From a checkpoint of a small mixture-of-experts model trained on Wikipedia.
Size: 12 layers, width 256, vocabulary 32000, 44.4M parameters.
Training: a variant of SOAP for the experts, 316M tokens, 2766 steps.
Below are experts of layer 3 (counted from 0) of a mixture-of-experts language model. Rows are named router (the router's row for the expert) and show model dimensions 0-255. Each number is 128 + 24 x the weight over its row's rms, rounded and kept within 0 to 255.
Before each expert's rows: a language model's description of what the expert responds to; "mostly gets" lists some tokens that are sent to it at least half of the time. This comes from a sample of Wikipedia text that the model never trained on.

# expert 14
Reporting verbs, sentence joints. Sentence-ending periods and past-tense reporting verbs after a subject, such as called, opined, received, released, plus sentence openers like However.
mostly gets: "\".", " found", " called", " received", " released", " took"
router [120 132 114 139 114 100 144 125 145 111 178  83 171  98 157 125 134 141 156 127 110 153 129  96  70 111 109  96 159 113 126 118 120 113 112 116 167 152 135 165 140 139 123  94 141 123 150 118 108 148  96 127 134 109 119  89 126  88 107 101 135 132  82 125 135 125 123 112 156 162  94 140 147  94 159 142 109 113 139 103 114 128 115  77 132 129 145 138 163 131 114 116 150 122 146 114 169 126  93 131 163 132 137 167 176  91 100 160 121 121 122 126 147 134 156 148 149 147 153 142 181 131 112 141 143 100 107 125 153  92 115 163 130 123 107 132  96  89 108 173 140 136 150  80 109 135 106 137 155 161 147 135 134  90 141  95 156 117 141 145 142 146 127 142 143 125  98 158 196 118  90  86 131 124 150  93 124 208 146 124  92 158 140 150 128 123  97 118 148 111 114 163 132 113 158 138 136 132 156 145 137 109 125  94 132 137 153 107 125 157 122 115  99 145 122 121  79 109 135 138 139  99 136 146 159 143 125 165 134  96 142 162 129 179 135 111 108  72  97 101 126 145 139 135 121 145 167 142 100 175 139 143 135  83 128 178]

# expert 6
Dates and infobox values. Month names, years, "aged" after death dates, and parentheses or dashes in infobox lines and table cells, such as April, 2015, (aged.
mostly gets: " been", " April", " February", " October", " 2015", " 2023"
router [114 114 103 115 119 125 149  93 159 130 159  87 157  94 155  99 163 167 130 115 128 158 106  89 113 108  95 118 142 149 150 106 124  79  90 135 157 164 140 162 156 150 173 105 154  94 176 125 161 143 108 149  99 164 133 139 115 106 111  94  94 152 110 113 133 143 153 108 155 133  87 130 154 112 131 115 101 156 127 105 157 126 121 111 119 124 129 120 111 130 141 126 151 139 154 107 161 136 100 138 149 139 153 152 168 108 144 146 124  92 130 106 154 141 129 150 161 153 158 145 137  95 103 161 112  95 127 120 165 105 120 153 166 106 116 156 111  82 103 135 155 151 155 123 110 151 111 141 134 139 143 159 142 109 140 105 164  95 145 153 165 167 120 152  93 113 101 158 139 156  99  96 157 148 142  88 139 151 151 161  92 161 152 140  90 140 114 130  92 100 123 144 118 136 144 130 147 141 136 150 125 133 119 129 130 106 173 101  75 150 108  97 106 151 108 127 100 155 132 153 146 118 171 145 159 143 111 164 142  92 129 176 145 167 166 106 105  91 104 115 118 142 139 113  85 142 145 125  94 139 143 160 138 110 173 147]

# expert 4
Names and list dashes. Given names and surname or place-name pieces like William, York, -ville, plus dashes opening list items in bullet lists.
mostly gets: " York", " William", " David", "ley", " Robert", "ville"
router [116 151 102 140  82 111 148 102 181 102 165 112 134 105 144  93 176 139 111 130 101 142  93 125 124 137 133  96 126 144 115 104 118  98 102 122 148 150 155 156 143 131 126 117 172 111 160 128 143 136  90 139 125 123 124 135  90 107  92 110 115 171 125 127 153 132 150 129 138 141  93 148 145 108 129  98 112 105 140 121 140 135 128 116 137 131 105 125 109 100 140 148 116 135 132 147 137 142 150 135 145 175 153 149 158 115 139 150 135 123 124 113 144 137 156 154 126 191 170 158 142 100  88 160  99 107 120 150 157 109 148 136 175 122 120 165 111 100  83 157 183 155 142 113 142 139  98 146 126 142 162 119 141 123 177 104 166  92 147 181 146 171 153 171 118 133  92 155 138 139 138 101 144 154 155 125 136 161 139 118 109 152 141 169 101 142 123  96 115 118  94 153  90 108 114 152 143 142 123 137 140 111  83 101 138 125 189 130 127 170 135 104 114 141 119 136 104 157 160 196 168 114 134 166 157 119 108 139 143 109 143 126 136 191 117 141 111 120  94 109 132 134 164 109  80 128 152 141  99 145 132 166 142  94 132 140]

# expert 23
Small numerals. Single digits and small numbers in tables, statistics, citations and page ranges, like 3, 10, 0, 262–279.
mostly gets: " 3", " 2", " 1", " 4", " 9", " 6"
router [ 99 125  97  93  65 129 136  93 144 102 174 123 158  89 163  95 118 147 143 112 108 129  97 101  98  93  95 120 148 130 149 104 117 120 100 128 135 128 141 141 134 128 161 110 159 119 128 122 154 148  84 128 116 143  96 117 122  65 104 102 109 127 133  88 114 122 167 128 134 130  79 153 139  98 154 106 123 113 123 146 152 139 118 112 136 112 104 130 138 145 119 148 166 164 166 114 147 122 129 131 146 182 147 154 126  87 128 125 148  98 145 117 167 135 188 144 162 143 153 126 126 109  90 135 125 127 106 117 145 152 106 148 149  99 127 166 133  69 119 128 132 125 116  88 129 148 121 129 134 113 144 158 155 118 157 112 169  77 130 129 122 167 147 170 121 142 101 159 155 124 117 100 175 143 146 115 115 136 163 140 120 159 156 152 138 156 139 137  99  66 125 127 101 148 157 129 125 126 136 164 121 133  82 123 100 119 164  99 135 144 113 100 122 160 113 129 123 151 139 187 144 106 177 137 156 134 111 155 127 100 123 162 155 132 179 133 135 108 119 109 120 155 124 115  98 153 157 136  92 159 165 128 150 105 164 161]

# expert 29
Possessives and personal nouns. Possessive pronouns and biography nouns like his, her, family, daughter, plus the dots in degree abbreviations Ph.D, M.D.
mostly gets: " his", " her", " him", " life", " family", " American"
router [120 121 118  93 114 142 154 104 138 139 143  74 181  88 146  80 118 119 149 159 128 124 109 105 108 108 108 105 124 154 122 125 102 105 136 120 159 146 130 135 148 124 133 112 144 104 157 140 156 160 119 164 126 127 118 115 126 109 118 153  85 160 100 133 159 128 132 134 161 137 123 150 173 124 133 139 145 117 110 114 163 136  89 108 106 124 126 125 122 123 133 154 142 146 155  90 118 151 131 104 153 165 156 164 148 112 150 172 124  90 142 133 151 139 167 142 128 144 151 152 160 119  95 149 115 102 127 142 176 115 137 130 140  84 103 125 104  95 119 148 174 131 185  99 129 157 123 140 116 150 138 155 166 110 173 112 142 106 175 124 165 154 101 167 110 117  95 149 126 134 128 123 165 165 137  81 135 169 132 147  91 143 136 150 102 145  84 101 166  99 144 110 123 155 152 116 148 166 163 131 152 140 106 150 146 106 133 123 110 158  91 108 108 129  91 155  76 177 138 167 125 106 158 158 141 139  96 158 194 104 121 120 163 124 151 100 106 114 110 106 130 149 139 120 116 161 140 121 104 143 139 171 145  84 130 134]

# expert 27
Song and album titles. Words inside quoted song, album and show titles and music discographies, such as "What Is The Reason", "Ain't It Baby", Albums.
mostly gets: " Me", "!", " Albums", " You", " Love", "{"
router [136 126 111 128 110 129 137 114 155  96 148 119 173 109 171 105 117 152 144 122 155 145 133 113 110 116 124 118 156 151 134 122 144 137  75 122 139 167 114 149 156 113 140 149 182 103 151  77 113 150 103 149 102 145 120 144  98 106  93  77 120 140 113  91 149 100 150 122 143 120 115 140 157  90 141 100  87 159 109 122 137 121 127 119 133 108 120 176 100 137 124 150 158 155 135 133 130 124 147 137 174 136 135 152 146  88 146 158 104 123  74 114 137 146 140 146 147 171 155 165 154  83 115 145 111 102 138 128 135 102 173 139 156 101 116 155 126  88  93 151 143 131 153  97 110 145 111 150 137 141 163 155 144 113 118 103 143 110 165 163 115 167 133 192 140 125 102 154 176 142 102 114 164 136 144 113 124 152 180 128  86 163 140 172 117 141 112 103 157  81 112 144 117 148 162 154 154 105 161 159 107 116  97 135 120 125 152 122 116 140 160 109 133 146 104 155 112 135 138 159 129  84 150 126 120 135 114 141 157 110 126 135 117 152 143 124  87  89 112 124  96 141 147  78  88 155 150 125  98 158 176 121 149  99 140 135]

# expert 39
Prepositions and quantifiers. Prepositions and quantifiers opening phrases after commas, such as with, among, during, between, most of, many of.
mostly gets: " with", " some", " both", " during", " between", " against"
router [129 140 136 113  94 119 147 103 157 114 173 119 140  86 142  96 130 144 118 125 138 154 128 100  89 118 103 125 152 139 145  83 106  73  95 119 152 127 147 162 123 103 141 116 139 122 166 103 138 148 105 135 106 163 149 129 118  87 105 106 102 165  97 110 129 157 176 120 144  97 107 146 154 124 132 109 144 145 146 112 153 150 117 121 133 117  98 146 121 128 140 106 157 126 142 114 153 148 137 136 146 159 173 153 189  98 114 126 153 111 141  75 164 142 122 136 153 144 133 147 147 129 137 164 127 132 128 152 149 145 148 127 147 118 118 174 115  95 118 153 153 149 132 121  93 170  99 151 132 148 138 141 108  95 159 110 145  77 136 193 128 153 133 143  88 132 110 158 147 125  64 115 150 138 125 100 104 154 152 141  96 150 173 166 120 172  96 110 105  89 103 163 108 135 161 116 138 134 134 167 110 113  99 114 136 148 129 140 124 173 117  97 106 124 134 108 115 147 113 152 124  79 139 163 185 129 126 174 155  89 125 174 126 147 136 100 128 111 100 138 152 129 138 133 108 149 152 121 113 157 158 133 159  93 157 161]

# expert 42
Numbers in text. Numeric values like money amounts, decimals, percentages and small table numbers, such as 1.5, 9.4, 64%.
mostly gets: " 0", " 3", " 2", " 9", " 4", " 6"
router [117 144  99  81  67 135 134  97 138 108 164  98 155  97 148 111 146 143 122 110 121 138 101  92 115 109  83 120 170 124 114 102 136 118  99 133 160 133 143 158 144 149 133 105 145  87 148 121 129 158  88 145 105 129 106 108 127 108 125 115 101 128 108  97 128 159 168 123 150 126  93 170 143 107 144 135 126 139 134 133 155 135 118  98 112 106 117 129 139 126 141 154 141 187 146  96 146 142 121 122 149 166 179 162 156  92 125 127 153  75 132 116 155 163 142 142 146 155 139 141 142 113 101 148 129 117 115 108 141 132 116 152 145 109 139 184 109  91 105 149 149 102 129 104 113 159 118 150 104 140 180 164 137 123 158 125 140  88 136 144 137 183 116 180 100 157  97 166 145 129 113 102 180 148 156 100 126 144 166 119 106 151 166 130  95 132 131 124 119  88 129 129  95 134 156 130 125 143 144 163 129 150  90 117 124 117 169 127 127 164 113  97  91 159 124 122 115 162 130 183 126 109 164 129 161 127 111 148 141 107 129 146 154 147 177 119 134 114 107 111 118 136 131 107  95 169 154 135 104 154 174 154 149 100 159 158]

# expert 32
Numbers in dates and tables. Numeric tokens in years, dates, measurements and table cells, such as the 14 in 1400, 10, 17, 2013.
mostly gets: " 9", " 10", " 11", " 14", " 5", " 17"
router [112 109 119 103  83 122 155 102 165 116 165 118 145 111 141 135 155 135 131 102 129 146 106  83  96 104  90 119 158 105 162 111 132 117 107 132 158 119 138 130 144 108 155  95 163  98 142 127 141 158 119 155  84 142 116 101 144  91  91  85  86 113 114  86 143 143 139 125 156 125  87 146 170 104 157  92 125 129 141 121 167 127 131 120 139 138 106 104 115 135 131 141 142 121 178 107 149 104 136 127 148 140 136 162 148 114 143 135 155  96 128 110 168 143 158 164 154 167 153 154 154  92  90 137  90  97 106 108 166 134 104 165 158 130 143 146 131  81  96 149 167 125 141 123 106 165 103 129 133 138 127 167 140 121 154 109 147  98 146 131 132 165 120 183 113 118  99 151 155 129  82  89 148 171 159 101 150 172 149 163 109 170 151 150 121 154 123 130 115  86 100 145  99 110 160 130 126 142 132 172 147 124 100 123 109 124 169 124 107 142 125 111 117 186 127 136 121 152 135 169 136 121 154 113 141 123 139 171 132  97 110 155 147 136 188 129 140  96 115 102 129 116 151 111 127 139 154 130 120 143 151 146 128 108 165 152]

# expert 46
Articles and determiners. The word "the" and other determiners before superlatives or ordinals, like "the first", plus invisible characters in coordinates.
mostly gets: " the", " The", "The", " among", "See", "History"
router [111 143 124 149 103 121 143 116 143 105 154  77 142  90 141 115 151 129 131 131 156 156 108  79 104 127 126  97 137 122 126  94 106 115  63 101 137 145 177 132 168 126 156 139 155  74 156 107 128 144  95 153 138 106 127 122 119 113 139 112 116 141 114 120 143 107 166 110 170 142 105 135 142 108 130 113 131 140 161  91 132 121  93 107  95  96 115 162 102 119 122 128 138 115 148 127 170 127  94 159 139 142 138 152 168  87 142 157 122  84 127 100 177 125 133 163 114 152 170 166 170 116 104 146 123 118 120 125 147 126 125 147 151 129 114 151  95 100 105 131 153 156 179  98 117 141 122 165 149 153 150 152 138 119 148 101 155  81 147 152 136 167 152 161 109 140  88 158 157 113 114 110 146 130 159 108 131 149 155 161 108 146 154 154  94 142  97  97 113  91 106 159 127 141 155 127 169 130 151 173 118 158 122 143 129 143 182 118  89 142 135 109 108 146 101 149 106 138 145 160 123  74 155 131 138 141 105 165 146 109 116 184 149 151 139 108 110 128 106 111 103 163 136 105 103 144 149 139 112 139 154 162 143 110 155 145]

# expert 7
Years and dates. Years, month names and date fragments in career timelines, tables and ranges, such as 2014, May, 1989–1993, –19.
mostly gets: " May", " April", " 2014", " July", "–19", " 2015"
router [108 122 111 146  98 109 158 102 160 141 156 118 158 100 163 123 130 164 149 100 150 146 118 115 116 132  86 104 166 123 148 105 122  95 104 139 171 141 149 129 151 116 163 124 157  96 155 118 123 152  90 152 111 136 114 150 135  84 102 103 115 130  98 121 160 142 137 113 162 155  89 170 170 116 136  96  86 140 132 141 140 122 117 105 129 159 132 157 125 106 150 147 138 149 161 100 172 144 104 118 143 153 159 161 158 117 116 138 156 128 131  92 168 132 154 178 164 143 157 160 162  99 104 126 118 102 107 135 158 131 140 149 157 103  95 150 122 106  96 160 171 140 137 112 119 140 115 133 138 130 133 155 139 116 153 114 165  93 152 156 130 168 150 163 140 115 110 156 157 156 109  71 156 170 153 111 160 160 144 163 106 158 137 157 100 161 110 125 105 119 101 165 105 117 164 161 138 138 136 158 144 124  92 155  89 141 165  93 113 143 105 112 113 154 126 148 100 167 119 156 146 134 168 126 157 151 124 163 139 111 129 154 132 162 149  99 117 104 114 111 139 146 131 118 112 149 165 148  98 142 174 134 145 112 145 156]